Weights of a small mixture-of-experts language model, trained from scratch on English Wikipedia.
Size: 17 layers, width 96, vocabulary 4882, 21.4M parameters.
Training: a variant of SOAP for the experts, 715M tokens, 6055 steps.
Below are experts of layer 11 (counted from 0) of a mixture-of-experts language model. Rows are named router (the router's row for the expert), down (a neuron's output weights, with its number) and show model dimensions 0-95. Each number is 128 + 32 x the weight over its row's rms, rounded and kept within 0 to 255.
Before each expert's rows: "raises" lists some tokens whose logits its average output raises strongly, later layers aside. This comes from a sample of Wikipedia text that the model never trained on.

# expert 68
raises: "er", "erous", "ers", "hew"
router [144 146 133 166 206 126 139 117 101 165 181 129 147 135 121  92 132 117 222 106 134 134 139 146 115 133 147  82 112  92 142  55 152 104 161 171 156 185 140 119 114 126 125  55 152 100 193 138 166 154 115  84 139 105 107  81 137 149 156 122 191  94 175 179  88 142 114  75 129  91 143 119 141 177 150 163 171  98 111 131 104 140 123 155 135 148 175 150  79 127 136 122  96  85  89 128]
down0 [125 115 108 100 100 154 128 100  55 136 100 109 112 134 148 103 120 151 147 225 129 104  95 104 173 169 140 159 113 127 182 228 108 141 154 125  85  82  73 151 119 102 132 138 113  99  98 156 142 125 147 123 111  77 134 138  91 198 141  95 149 109 136 133 118 158 144 148 147 121 164 127 118 131 119 146 130 111 212 100 165  49 122 154 145 100  98 133 117 163 170 160 116 167  97  74]
down1 [151  72  97  93 147  90  81 111 180 127 147 142 124  73 154 132 134 129 139 162 129 167 154 142 142 174 127 136 109 169 178 176 138 154 132 137 123 175 108  83  66 115 132 136 110 129 155 117 132 142 111 144 189 133 173 145 149 136 152  97 158 115 125 147 166 162 144 102 115 211 162 141  98 164 119 102 164 159  55  48 111 173  71 121 163 119 109  50 109 151 133 176 129 112 129  85]
down2 [109 144 169  88 164 143  35 109 117  96 119 146 137 195  74 103  64 123 188 108 123 106 108  95 117 102 127 148 105 129 129 138 114 136 104 120 127 107 126 158 166 147 135  95 115  39 113 155 121 152 113 146 118 163 131 121 142 130 174 116 110  71 193 133 158 117 112 130 161  97 119 155 159 110 157 132 105 136 141  67 121 155 115 165 123 159  78 142 167 105 184  82  90 141 103 223]
down3 [179 145  88 126 176 166 175 184  98 149 122 130 132 139 178  35  97 139 206 143 119 133 157 118 189 104 187 150 111 137  73 119  93 124 121 145 120 132  84 105  66 102 158 114 139 118 155 132 105 148  79 117  75 118 153 142 165 156  95  95 157 143 143 137 131 125 127 134 135 109  86 125 137  71  70 136 178 112 156 165  80 153 159 182 159  85  97 125 166 154 117 142 167 131 138 129]
down4 [151 135  67 188  84  65 133 102 112 110  91 113 136 154 179 159 107 153 111 170  86  93 111 136 119 121 110 100  94 108 114  77  96 171 128 144 164 108  81 123  73 152 131 130 137  81 151 109 150 180 145 139 154 104 126 147 118 101 144  98  48 117 101 159 175  88 123 147 152 166 142  80 101 138 191 160 177 215 154 135 183  99 149 119 119 112 111  94  88 118 142 122  89 118 158 131]
down5 [163 160  95 110 107 148 145 105 145 122 166 129 166 129  87 118 175 138  97 163 127 174 136  89 161 155 132 142  95  64 128 189 109 178 201 100 142 176  68 157 113 145  82 136 109 182 113 132 113 144 121 150 164 111 101 178 133 134 118 110 148  90  82  96 119 135 128 159 125 122 155 100 109 195 171 113 119 145 108 130 121 166 169 134 181 114 140  92 151 146 248 149 120  98 139 102]
down6 [149  72 122 139 123 142  97 119 141 104 179  91 101 126  87 164 164 126  91 140 130  63 104  99 171 132 107 107 120 156  88 150 124 139 145 127 147  86  77 144  66 118 143 121 129  67 139 122  87  61 140 109 116 161 146 139  79 121 112  85 142 169 140 181 109 104 152  92 104 139  56 185 123 114 177 143 162 197 138  88 173 202 149 108 144  99 155 126  69 124 100 163 154 138 111 123]
down7 [166 121 144 136 159 172 100 117 133 101  69 107 148  83 114  81 134 165 167 139 154  99  65 127 155  93 175 155  67  97  88 198 121 139 111 106 124 152  63 128 116  89 178  74  85 110 136  76 153 157 142 151 118  82 129 117 142  99  94  73 177 121 112 100 135  99  88  79 126 107 122  83  97 150 117 134  98 133 164 159 155 119 167  73 127 124 148 118 136 115 188 126 116 194 116 106]
down8 [153 144 163  76 130 141 103 100 120 114 112  95 125 120  95 140 140 103 101 127 171 161 113  88 188 131 184 181  91 164 114 150 144 134 157  86 184 114 128  66 120 153 137 130 185 149 138 181 100 127 107 188 117 143 165  83  89  93 106 144 182 123 181 118 104 164 128  71 131 153 159  81 126 110 165 122 172 151 138 185 105 119 128 177 129 125 100 127 119 163 149 213  76 109  84 138]
down9 [113 179  69 124 180 176 142 127 114 117 105 156 155 114 146 158 131 133 104 137 103 164 123 139 130 125 103  88 144 170 141 169  92 125 139 172 112 129 116 114 133 124 141 166 169  92 130 112 167 180 112 173 183 112 124  98 155  62 101 120 135 118 151  95 167 142 120  94 165 163  87  85  70 132  82 149  30 118  58 108 108  89 141  52 146 128  94  96 152 117  97  73 102 123  95 134]
down10 [161 128 139  86 147 137 150 238 165 139  87 113 129  54 146 172 129 148 157 160 125 167 172 116 121 133 145 114 116 103  96  67 146 128 187 125  90  88 146 152 143 172 163  82 113 147 110  98  54 178 149 162 168 117 104  90 105  86 121 127 127 144 110 112  92 128  94 116 171 158 148 189 182  85  76 143 147 119  70 146 120 127 148 116 144 139 143 115 129 135  72 124 117 124 160 155]
down11 [ 90 189 108 139 192 120 116  76 118 113 126 180 131 159 100 119 123 124  87  77 146 148 143  60 172 179 169 113 153 148 117 138 138 147 146 154  77 122 125 173 160 148 149 101 139 138  91 143 114 132 111 101 126 124 102 154 139 165  92 105 130  68 135 148 109 183 158 168 171 102 138 137 113 148  85 141  90 146 130 206 183 152 123 108 163 158 164 109 151 109 243 120 143 124 148 159]
down12 [116  56 122 101 132 174 103 159 161  76 182 126 107 116 118  82 127 101  51 163 159 133 124 145 130 168 100 101 142  79 149  98 100 120 165 114  98 149 103 148 125 146 107 133 210 150 120 116 119 138 136 137  98 143  68 141 133 110 117 111 126 170 125 120  68  90 145 173 111 133 104 193 123 162  87 149  88 120 134 177 105 147 170 113  84 177 103  96 197 180  94 123  71 159 125 107]
down13 [106  80  98 137 119  89 117 149  90 131 106 111  86 154  79 108 133 100 111 109 166 162  89 141 154  92 129 110 146 120 165 122 103 169 151 175 164  74 154 116 141 137  97 155 162 172 136 179 150  76  97 128  45 142 120 104 138 104 110 107 109 189 128 114  39 104 136  99 121 146 176  96  99 114 159 167 110 153 168 174  96 121 126  89  61 151 140  75 165 189 124 113 149 158  94 131]
down14 [151 109  94 124 144 136 155 148 112 159 125 173 155 170 146 105  82  92 102 126 131  69 127 131 168 127 137 106 118 113 127 135 215 138 130 117 139 136 158 187 150 138 175  57 118 164 125 116 157 112 110 144 141 182 101 106 133 152 109 210 129 109  63 125 122 103 123  59 119 164  92  87 109  93  82  92 128  89 131  90 149  76 151 187 173 114 176 153 128 138 130 112 120 108 212 137]
down15 [143 118 121 103 126 100 103 151 181 104 149 116  98  93  68 136 129 129  57 144 120 151 158 121  72 168 105 185 173  85 146 141 129 155 230  89 115 104 147 155 142 188 102 135 135 157 113 131  97 143 159  66 111 119 176 101 166 185  86  89 122 160 117 167 117 114 126 158 113  83 148 169  89 162 152 118 153 117 102 130 151 111 128 151 100 170 119  92 186 153 180 104  92 102 112 104]
down16 [ 72 101 114 125 219 169  74 118 125 142 109 163 144 134 108 113 106 100  89 124  81 115 124 102 119 115 157 112 157 148 118  78 105 132  98  96 124 162 142 170 123  90 143  64 138  66 157  92 150 108 138  98  86 121  93  96 117 134 111  82  93 141 145  89 176 104 144 120 128 157 105 140 106 126  95 129 125 144 147 121 159  80 181 115  89 116  92 164 150 137  95 204  64  54 134 189]
down17 [135 177 147 154 163 106 110  79 136 115 121 138  84 190 105 115  91 115 188 168  62 113 132 148  99 142  70 142 168 132  93 119 154 127 129 145 164 146  99 128 158 149 114 121 158  89 174 146 151 155 133 170 156 148 140 160  84  91  77 111 140 138  70  88  93 105  88 181 146  99  89 151 147 151 122 164 107 118 148  94 162 151 144  80 164 125 164 117 123 121 171 136 167 113  16 156]
down18 [118 175 122 165 191 125 111 130 101 102 153 120 148 135  73  67 150 110  68 115 174  87 156  87 118 168  38  90 143 106  95 139 104 161 178 113 104 171 117 133 168 129  89 135 136 112 169 142 131  81 159  96 135 109 168 103 125 160  89 138 111 146  85 154 158 134 122 134 112  96 127 158 112 128 130 117 138 124 136 107 122 126 164  34 150 151 149  73 169 132 100 119  77 193 163  76]
down19 [101 165 116 130 124 154 141  96 147 138 115 143 100 183  76 119 124 104 146 118 146 165 108 126 180  64 133 124 177  77 131 107 177 119 167 108 149 126 130 140 156  92 123 188 115 150  74 166 152 100 173 151 110 134 180 164  95 151 152 166 132 131  86  83 230 150  87 123  69 146 110 153 118 120 184 176 115  87 162 164 136 124 175 118 120 153 156  70 110 124 161 101 155 134 115  79]
down20 [122 121  85 164  79  56  59 140 116 130 147 148 158 146 111 138  94 141 113 120 113 122 157 184 106  95  82 174  83 137 118 122  95  67  87 112 127 105 163 148 144 128 187 138  80 145  67 152  83 156 122 130 116 194 116 100  83 144 148 132 148 104  99 132 181 113 149 118 144  98 101 108 107 121 151  97  68 100 121  94 158 149 136 120  41  91  97 110 112 143  78 193 139 137 119 164]
down21 [115 133 133 150 142 100 114 112  87 117 125 132 122 192 140 152 125 129 164 145 153  98 149 120  98 120 114 106 161 123  39  97 166 155 157 125 121 115 115 156  52 115  63  71 135 127  90 160 136 105 126 120 190 146 124 155 145 144 130 167 129  98  27 189 145 162 160 125 166 103 122 101  96 128 108 125 137 200 152 130  77 167 105 153  50 110 142  84 163 142 109  99 174 137 121 123]
down22 [114 117 133 116  92 144 101 118 140  68 140 143 152 107 129 151 146 123 136 163 180 146  43  84 112 179 141 165 116 103 134  52 123  71 132  88  94 125  98 148 104  91 145 132  84 138 115 159 146 120 141 127  76  93 128 108 103 141 210 121 111 112 141 127 141 147 155 104  99 215 153 122 129 125 129 110 170  66  91  74 118  98  87 212 120 130  52 123 128 134 140 123 115 122 142  84]
down23 [152  96 152 127  83 120 200 131 150 167 162 173 109 135  94 160 106 102  67  80 126 118 116 153 139 131 172 202 122 145 125 151 150 110 175 122 110 114 102 111 152 145  98 139  73 151 117 107 110 150 160  97 123 121 136 147 149  26 108 126 149 142 131 109 146 147 148 115  85 166  67 141 175 127 112 140 115 165  47 158 103 169 117 123 150 181 169  83 180  83 118  98 176 161 143 125]
down24 [128 126 160 153 144 128 142 138 130 120 121 136  89 146 147 181 142  91 133 146 133 121 132 105  95 147 159 114 159 162 149 132 123  51 108 160  78 108 140 113 153 142 119 100 144 114 101  82  91 122 147 118 183 151 132 110  34  89 159  81 130 152 122 110 132 109 113 149  53 158 135  95 140 119  64 160 113 104 167 177 120 110  57  98 194 201 117  96 122 162 177 110 188 136  72 101]
down25 [149 161 130 121  79  97 186 160 178 134 100 158 122 147  75 158  50 137 177 133 134  99 107 112 123 106 108 121 131 172 149 145 162 127 164 149  56 128 157 162 122 142 178 127 112 168 128 140 103 177 114  72 125  68 157  98 151  73 121 142 123 105 118 145 130 105  90  93  99 162 191 132 152 123 146 204 136 110 153  84 121 180 144 115 165 128 154  80  93  67 138 139 143 162 137 177]
down26 [153 138 135 120 154 143  99  83 131  99  85 120 167 121 183  98 139 116 125 144 120 151 119 135  98 141 120 133  49  68  95  91 122 150  83 110 110 138 143 109 158 192 117 189 124 103  71 173 164  78  96 169 123 135 112 131 100 137 133 152 125 120 106 114 147 163 214 154 132 118 159 106 138 115 209 171 112 167 141 117 151 106  66 182 122 136  61 148 114 151 177 121  92 110  72 139]
down27 [ 98 121 164 116 170 131 106 155  85 142 101 128 132 182 179 198 123 158 136 141 137 162 150 127  65 178 143 109 200 100  96 162 120 200 105  78 113 146 134 145 160 158 127 113 109 182 126 165 164  86 158 188 126  93 115 184 164 130 132 127  87 138 176 133 115 122  96 146 143  83 125 116 172  81 133 114  62 160 188 145 101  99 114 142 177 167 142 136 118 104 146 131 113 100  81 140]
down28 [129 124 159  40 125 142 115 125  98 140 141 119 111  91  92 160 183  97  92 196 160 107 137  91 126 165 106 137 121 132 130 176 133 139  91 103  89 159 144 110 123  72  90 170 122  91 103 109  52  90 153 119 154 176 162 207 201 120  97 129  74 160  89  98  78  95 123 119 151 115 183 160  91 150 145  73  84  90 130 137 133 136 125 122 122 174 154 120 138 120 141 140 127 137 148 151]
down29 [131 122 100  89 127  98 105  99 145 183  98  95 143 129 138  73 112  67  95  80 107 141  85 146 160 113 170 160 107  57  79 110 110 110 104 109 126 205 121  68 119 126 145 150 163 120 138 117 152 155 124 185 153 147 111 170  90 131  77 109 166 141 173 105  54 123 124 176 104 106 135 138  71 137 130 110 106 173 173 118 152 105  88 187 130 178 152 174 125 146 140 119 166 104 159 108]
down30 [119 136 166 126  96  53 165 109  82 178 121 120 152 163 137  90 119 120 128 169 162 180 139 115 181 105  91 111 147 117 136 123 209 144 133 122 150 170 186 140 160  95 112 128  78 171  72 100 174  89 157 161 161 106 116 107 156 215 157 115  69 146  90 107 139 170 124 114 114 125 155 123 148 156 109 179 121  98 143  71 123 170  89 106 152 156 144  82 125  83 132 118 131 110  98 142]
down31 [ 96 152 188 116 101 101  82 168 135 105 100 169 109 120 128 119 129  78 205 139 160 112 196 129 124 143 168 126 119 119 124 125  95  72 105 188 156 168 125 145 126 174 181 165 137 108  98 169 169 172 136 125 132 158 173 189 109 129 137 133 112 175 145 125 119 162 136  73 180 147 104 154 124 118 149 118 105 178 172 143  85 141  98 154  91 136 112 102 104 123 188 120 145 169  55  87]

# expert 63
raises: "ington", "retary", "tain"
router [180 154 197 129 165 135  96 159 112 151 132 141 137 113  78 112 150 111 164 122 119 127 107 156  54 134  83 114 122 119 143 108 165 149 181 200 188 144 130 122  65 119 111  72 198 133 142 155 181 130 116 127 104  91 119  95 191 101 155 120 203 138 164 117 122 137  81  70 127  99 143 166 121 150 137 115 144 117 109 135 124 159 131  99  97 133 132  90 106 138 164 137 151  91  56  88]
down0 [108 130 149 192 103  63 129 119  97  95 103  75 151 141 160 152 113  97 186 166 155 121 143 133 130 157 128 124 115 116 113 152 151 120 168 104 184 118 149 106 155 144 139 111  96  89 134 132 146 123 131 143 205 121 160  81 105 185 156 125 218 160  97 130  80 165 107 161 120  90 148 104 122 132 158 187 156  99 143 132 162 174  96 107 169 168 110  89 165 150 160 102  69  54 139 134]
down1 [197 150 122 132 162 141 138 146 151 173 147  96  81 151 120 129 132 130  62 124  91 162  59 135 109 140 106 125  98 166 173 112 126  83  90 120 135 103 132 113  96 120  76 130  90 137 134 185 199  84 127 142 179  71 183 157 168  67 124 115 121 161  72  76  91 133  86 147 133 107 167  94 123 146 145 126 142 119 109 113 115 106 131 145  75 152 121  71 137  50 128 151 145 135 122 174]
down2 [130  97 118 222 157 169 126 162  74 131  73  98 126 130  87 169 180  80 144 151 151 137 162  87 160 141 130 139  97 168 175 146 166 118  82 139 117 167 115  96 148 144 153 101  74 108 181 133  98 139 115  56 165 124 156 109 113 166 101 143 106 128 114 155  85 139 134 127  91 150 189 141 115 135  36 167 144 132 174 119 156  89 175 137 143 114 103 138 124  92 107 149 112 140 104 169]
down3 [139 108 101 148 141 162 161 141 152 109 116 124 129 142 139 116 148 109  98  87 153 110 129 131 100 142  93 176 164  98 119 151  62 130 108 150  75 118  82 111  50 105  58 115  96  78 138 106 132 163  92 163 206 120  63 105 159 131 116  83 129 107 119 143  97 172 147 127  58 141 183 128  89 137 102  37 119 115 132 124  49 137 143 112 123 132 126 144 113 132 108 125 178 143 126  73]
down4 [132 182 110 143 156  96  74 117 155 197 143 166 136 121 169 173 130 106 145 127  81 104 102 162 114 130 117 101 129 145  88 126 100 140  81 163  59  98  64 158  97 132 127 164 140  93 100 144 157 161  90 108 180 143 119 162 152 141 143 115  93 129  59 175 113 104  94 157 107 166 118 142 114 114 160 112 190 193 183 160 127 119 186  88  73 106 142 132 111 143 101 163 171  98 147 106]
down5 [162 127 189  77 162  70 100 149 142 117 150 119 119 135  88 166  86  66 159 160  84 107 138  99 159 121 108 134 202 130 169 117 112 148 148 137 117 142 150  81  79 134  90 106 140 155 145  60 187 100 145 136  94 143 170 118 141 136  97 109 155  78 165 106 123  98 176  75 116 153 111 183 104 142  83 147 149 137  74  54 151 106 126 124 142 114 114 113 179 193 153 135 122 103 140 110]
down6 [121 120 102 121 178  83  68 185 162  98 144 102 178 183 106 126 152 165 183 173 138 143 102 161 131 147 167 127  79  70 138 123 132  87 126 121 157 165 169  77 129  48 150 165 134 161 156  84 124 171 153 139 141  96 111 141  88 124 104 138 184 136 142 159 143 120 155 169 142  77 163  75 120  64 120  76 129 145 110  76 163 167 131 133 146 146 172 127 108  98  92 120 137 132  97 134]
down7 [100 150 170 176 106 133 128 191  78 112 107 149 204 153 104 130 158 203  95 136 146  95  75  92 117 190 134 129 156 131 145 123 125 129 169 153  96 112 124 117 139 109 150 123  82 110  83 131 125  78  94 128 152 145 136 125 133  93 110  48 175  99 154 137 186 159 159 146 164 130  67 128 116 103 113 107  96  84 161 170 136 146 184 142 135 120 110  88 143 102 144 128  95 170 203 159]
down8 [197  67 108 112  82  98 141 131 117 162  80 116 115 106  97 189 189  39  83 146 129 149 142 150 115 146 135 113 132 166 156 161 123 129 154 125  84 104  99 119 142 102 163 108 118  81 114 155 179 126 127 135 123 104 124 109 124 102 154 106 115 134 144 157 147  81 159  62 102 105 102  97 152 139  57 165 114 131  58 152 131 104 116 163 116 116  85 171 112 100 208  94 128 152  79 135]
down9 [169 170 156  94  95  85  81 114  85 129 130  91 112 196 127  94 144 140 133 162 101 133  92 199 148  58 156 104 129 143 172 176 174  92  96 106 125  92 172 140 193  46 128 120  91 102 154 131 155 133 157 134 140 126 117 185 117 114 177  92 132 110  98 102 137 116 113 127 105 174 115 163 108 159 144 130 140 183 138 147 179 154 125 152 106 118 200 112 124 177 100 140 118 152  99 158]
down10 [124 117 158  92 113 101 123  59 138  79 125 148 200 151 146 143  97 133 161 114 184 170 147 110 154 134 148 146  99  92 138 102 121 116 147 179 143 213 142 159  80 128  94 116 149  79 174 161 135 126  78 145 114 145 160 118 147 113 193 126 160 108 113  87 111  72 156 110 116 132  92 126 147 105 160 100 128 107 200 100 141  82 136 134 139 147 100 150  48 127 119 156 181 199 130 107]
down11 [105  81 178 162 142  88 129  98 144 165 142  67 123  93 160 128 141 141  70 165 165 103 102 168 138 141 145 150 130 205 170  77 113  66 167 111 126 130 205 151 132 124 141  95 142 186 140  87 133 147 134  89  78 111 147 101 129 132 126  83 116 139 127 159 146 116 149 161 117 128 132 133 103 236 150  75 118 138 138 128 128 108  50 142 153  90 110 144 139 175 111 119 113 170 107 141]
down12 [101 177 172 148 111 196 150 144 157 160 152 139 182 100 152 141  99 142 175  47 135  95 221 126 143 133 138 109 172 127 142 149 121 109  98  83 144 112 116 100 126 181 202 129  95 138 219 108 157 143 182 114 166  89 149 100 155 145 153  82 100 144  86 136 130 137 136 114 169 141 113 176 115 154 132 157 124  87 152  87 139 115 163 121 121 103 144 129 160  65 132 126  98 125 138 147]
down13 [ 77 116 125 139 164 146 124 108 179 182 105 137  95 177  88 119 147 146 113 149 172 115 183 126 181 119 170  91 153 133 130 102 143  95 123  93 166 104  89 158 132 149 121  91 161 121 196 131 188  80 134 145 114 106 106 170 178 105 156 106 136 175  77 117 116  82 156 155 127 138 144 137 165 123  89 143 156  80 140 164  81 121 118 102  67 159 163 213 198 137 112 139 144 122 161 128]
down14 [118  98 113 146  90 128  84 141 117 174 140  94 161 115 101  98 132 152 139 128 129 115  95 133 171 220 120 100  91 116 104 114 144 163 136 158 135 140 154  91 146 118 127 132  87 168  32 129 122 162 145 149 175 119 114 111 127 156  93 158 149 109 115  57 142  95 100 199 126 112 153 151 115 145 118 155 166 183 146 148 130 127 103 128 136  66 171 140 208 140 132  89 128 200 194 159]
down15 [147 121 148 106 148 141  96  98 146  87 137 160  99 117 148 159 128  56 162  47 105 155 146 113 132 113 163 136 127 144  73 163 101 125 120 135  99 119  81 113  98 152 119 138 138 160  63 107 115  96 127 153 110 201 154 147 140 149 111 136 165 148  81 133 152 110 175  48  57 108 129  44 106 139  91  95 126 115 126 148 169 139  58 126 145 129 115  93 148 129 177 147  91 161 156 180]
down16 [ 96 112 160  98 141  70 106 129 184 134 117 193 118 102  91 120 113 157 138 110 193  84 116  97 138 112 132 111 109 130 177  83 151 144 130 116 131 156 164 152 114  81 125 127 187 128 137 123 130  89  63 126 133 145 116 156 154 127 109 138  89 108 145  88  68  93 136 138 225 111 195 137 162 119 121 138 103 105 203  73 150 151 139 128 119 179 145 124 102 133  99 100 139 182 201 112]
down17 [130 105 126 117 116 149  85  14  95 131  71 100 127 113  94 113 141 137 131 140  75  53 188 163 158 121 127 121 127 165 151 127  64 123 185 100 116 121 153 110 109  97 149 108 130 113 123 141  92 113 169 127 139 173 137 128 164 192 147  80 108 152  92 146 122  95  85 125  64  72 150 129  55 135 182 167 170 133 160 122 124 115 109 109 163  88 131 118 146 123 108 134 164 128 110  94]
down18 [115 121 112 145  71 110 123  71  75 121  96 129 151 101  97 136 147 155 194 161 143 151 149  88 145 138 170  89 178 195 101 120 162 134 114  98 105 113 141 125 109 136  70 111  94 108 114  96 132 147  67 123 100  96 101 144 126 129  92 174 177  86 159 124  43  85  55 142 132  96 137 135 122 131 103 142 170 103 156  70 110 121 118 101 176 111 168 119 185 136 110 115  65 116 128  93]
down19 [100 150  87 156 115 139 106  75 133 119  83 105 112  98 123 113 107 154  99  75 161  95 135  91  72 143 145 146 157  93 102  84  83 155 145  85 129  87 100 115 102  96 101 150 147  80 193 113 125 136 137 167 162 133 138 104 153 108  83 123 170 147 172 202 159 128 115 135 145 118 131 197 114 182  66 109 143 105 125  96 104 151  97 157 109 102 171  89 105 201 144 202 115 133  88 137]
down20 [165 130  81 107 104 147 192 123 141 163 131 162 170 117 148 153 156 128 112 134 127 143 149 112 100 162 151 109 111 137 132 180 166 124 126 137 137 114 110 150 120 110 164 205 168 124 128 119 104 138  91 132  96 122 106 190 187 155 113  94 123 121 176 130 114 109 142 154 161 174 237 102 217 184 118 160 155 146  86 107 165 117  87 160  47 128  97 151 145 138 130 114 153  80 135 119]
down21 [169 195 100 116 177 164 138 113  83 136 126  86 134 133 163  99  82  51 141  71 170 143 176 146 109  98 141 110 132 159 125 143 196 150 158  90 163 146  93 116 115  98 149 178 120 141  99 154 168 115 126  78  95 161 185 184 181 124  85 102 120  76  84  95 114 149  94  92 157 159  98 147 101 163 133 115 157 138 128 120 151 115 136 168  74 131 132 109 110 131 125 166  80 159 126  84]
down22 [115 141 138  89  89 157  55 145 130 150 122  98 117  94 148 122 132 123 164 171  98 143 114 112 106 132 137 172 125 112 127 149  66 140 108 131 150 177 136 161  74 170 189  77 142 104 173 133 170  90 106 107 164 168 126 139 115 160 133 168 166 111 143  75  72 140 106 156 124 135  98 101 185 174 197 124  85  95 182 137 199  82 104 115 118 131 158 160 149 126 124 116 106  75 108 190]
down23 [185 143 184 125  76 125 132 152 152 166 130 100 119 119 136 156 191 162 119 133 133  66 112 114 114 166 113 138 154 138 137 180 145 155 149  79 179 153 142 161 120  99 135  85 139 143 175 179  80 137 126 135 126 158 132 123 143 136 102 188 137 125 160 186 127  47 104 179 151 126  92 184 126 169  96 166 120 167  96 114  84  88 139 140 119  68 117 167 114 194  72 144 139 154 159 138]
down24 [ 86 154 100 103 103 137 100 125 155 132  99 112 173  67  90  76  96  78 106  84 180 106 117 148 126 139  88 107 158 152 226  97  92 177 112 105  90 124 158 118 140 196 113 154 112 100 165 155  68 123  95 153 130 131 161 158 122 164 158 151 117 146 158  96 166 162 135 119 105 128 133 129 202 172  97 151 116 140 118 116 155  54 120 137 137 121 135 107 150 117  74  75 106 179 122 142]
down25 [197 164 136 112 113 193  95 124 143  85 114 112  75 177 130 101 147 127 137 150 127 169 140  81  81 192 108 140 115 192 165 140 165 141 124 130 146 185 137 179 124 137 109 159 116 134 170 116 114 140  79  83  77 117 116 128 143 161 100 135 132 105 125 111 117 161 142 111 153 100 180 126 124  85 103  49 105 100  93 150 144 189 145 146  96  85 152 145 129 123 216 137  87  93 131 171]
down26 [112 124 115 165 134 102 112 101 121 160 154  83 109 130 120 137 102  88 163 167  74 141 119  90 121 141 145  89 100  95 130 131 110 102  82  93 137 147 128 153 136  69 145  75 100 117 148  73 107 160  59 108  97 173  77 125 169 135 154 173 109 147 134 166 121  61 151 126 118 127 158  58 125 133  88  69 112 182 126 187 119 149 186 129 161 119  83 173 155 101 198 128 125 160  80 124]
down27 [135 122  99 148 138 173 119  31 147 152 230  46 111 143  86  66 143 103  75 108  75 163 117 130 104 128 104 153 126 139 124 148 146  97 168 125 105 129  94 139 168 112  90  97  94 154 140 145 143 167 107 193 136 111 100 127 171 175 156 117 110 123 174 176 148 155 144 121  64 143 136 113 126 159  88  71 127 129 124  79 159 103 153 140 141 114 142 139 128 112 141 148 117 118  67 116]
down28 [169 160 101  82 114 131 112 140  77 217 113 187 142 122 121  77 110 136 119 127 109 124 163 104  67 113 124 143 174  86 148  98 104 129 162 182 136  85 157 121 179 111 145 162 143 151 161 112 145  72  85  83 102  95 147  67  95  93 109 154 153 113 121  94 144 192 154 133 136 152 131  83 107 101 138 120 147  83 164  91 190 136 160 124 138 115 153  78 109  98 123 105 145 193 159 146]
down29 [123  80  94 126 120  87 183 127 129 159 143 114 127 172 100 121 108 105 130 119 127 124 102 127 171 132 159 175  70 144 136  60 165 191 161 132 149  78 167 136 130 100 112 148  98 226 140 172  88 147  71 155 164 102 190 183 109 108 100 149 128 141 110 169 141 178  93 124 111  99 102 130 145 120 138 102 176 133  80 107 166 145 132 114 140 121  97 143 158 141 161 143 100 174 203 108]
down30 [174 129 146 131 163 147  69 124 107 136  74 110 138  96 177 128 110 100 113 195  76  56 105 134 102 107 148 110 157 127 118 139  96 120 101 167 174 183  70 121 165  95 133 152 118 165 142 142 135  88 119 146 136 117 153 136 182 120 112  97  96  80 193 103 120 129 148 127 148 122 119 162 148 127 165 119 191  91 204 156 137 136 145  87 149  80  78 205 118 161 116  94 120 154 167 118]
down31 [120 154 201 173  77  93  86 109 163 140 151  94 120 152  99  61 135 183 102 135 157 114 103 121 141 115 131 117  94 124 124 152 127 129  99 120  87 125 138  83 171 152 106 128 150 153  80 132 178 154 121 164  85 113 127 106  93 149 143 111  99 131 129 162 155 129 147 131 126 167  45  89 132 144  70 119  98 152  91 143  94 146 138 109 181 229 162 135  70 100 165 104 151 196 117 126]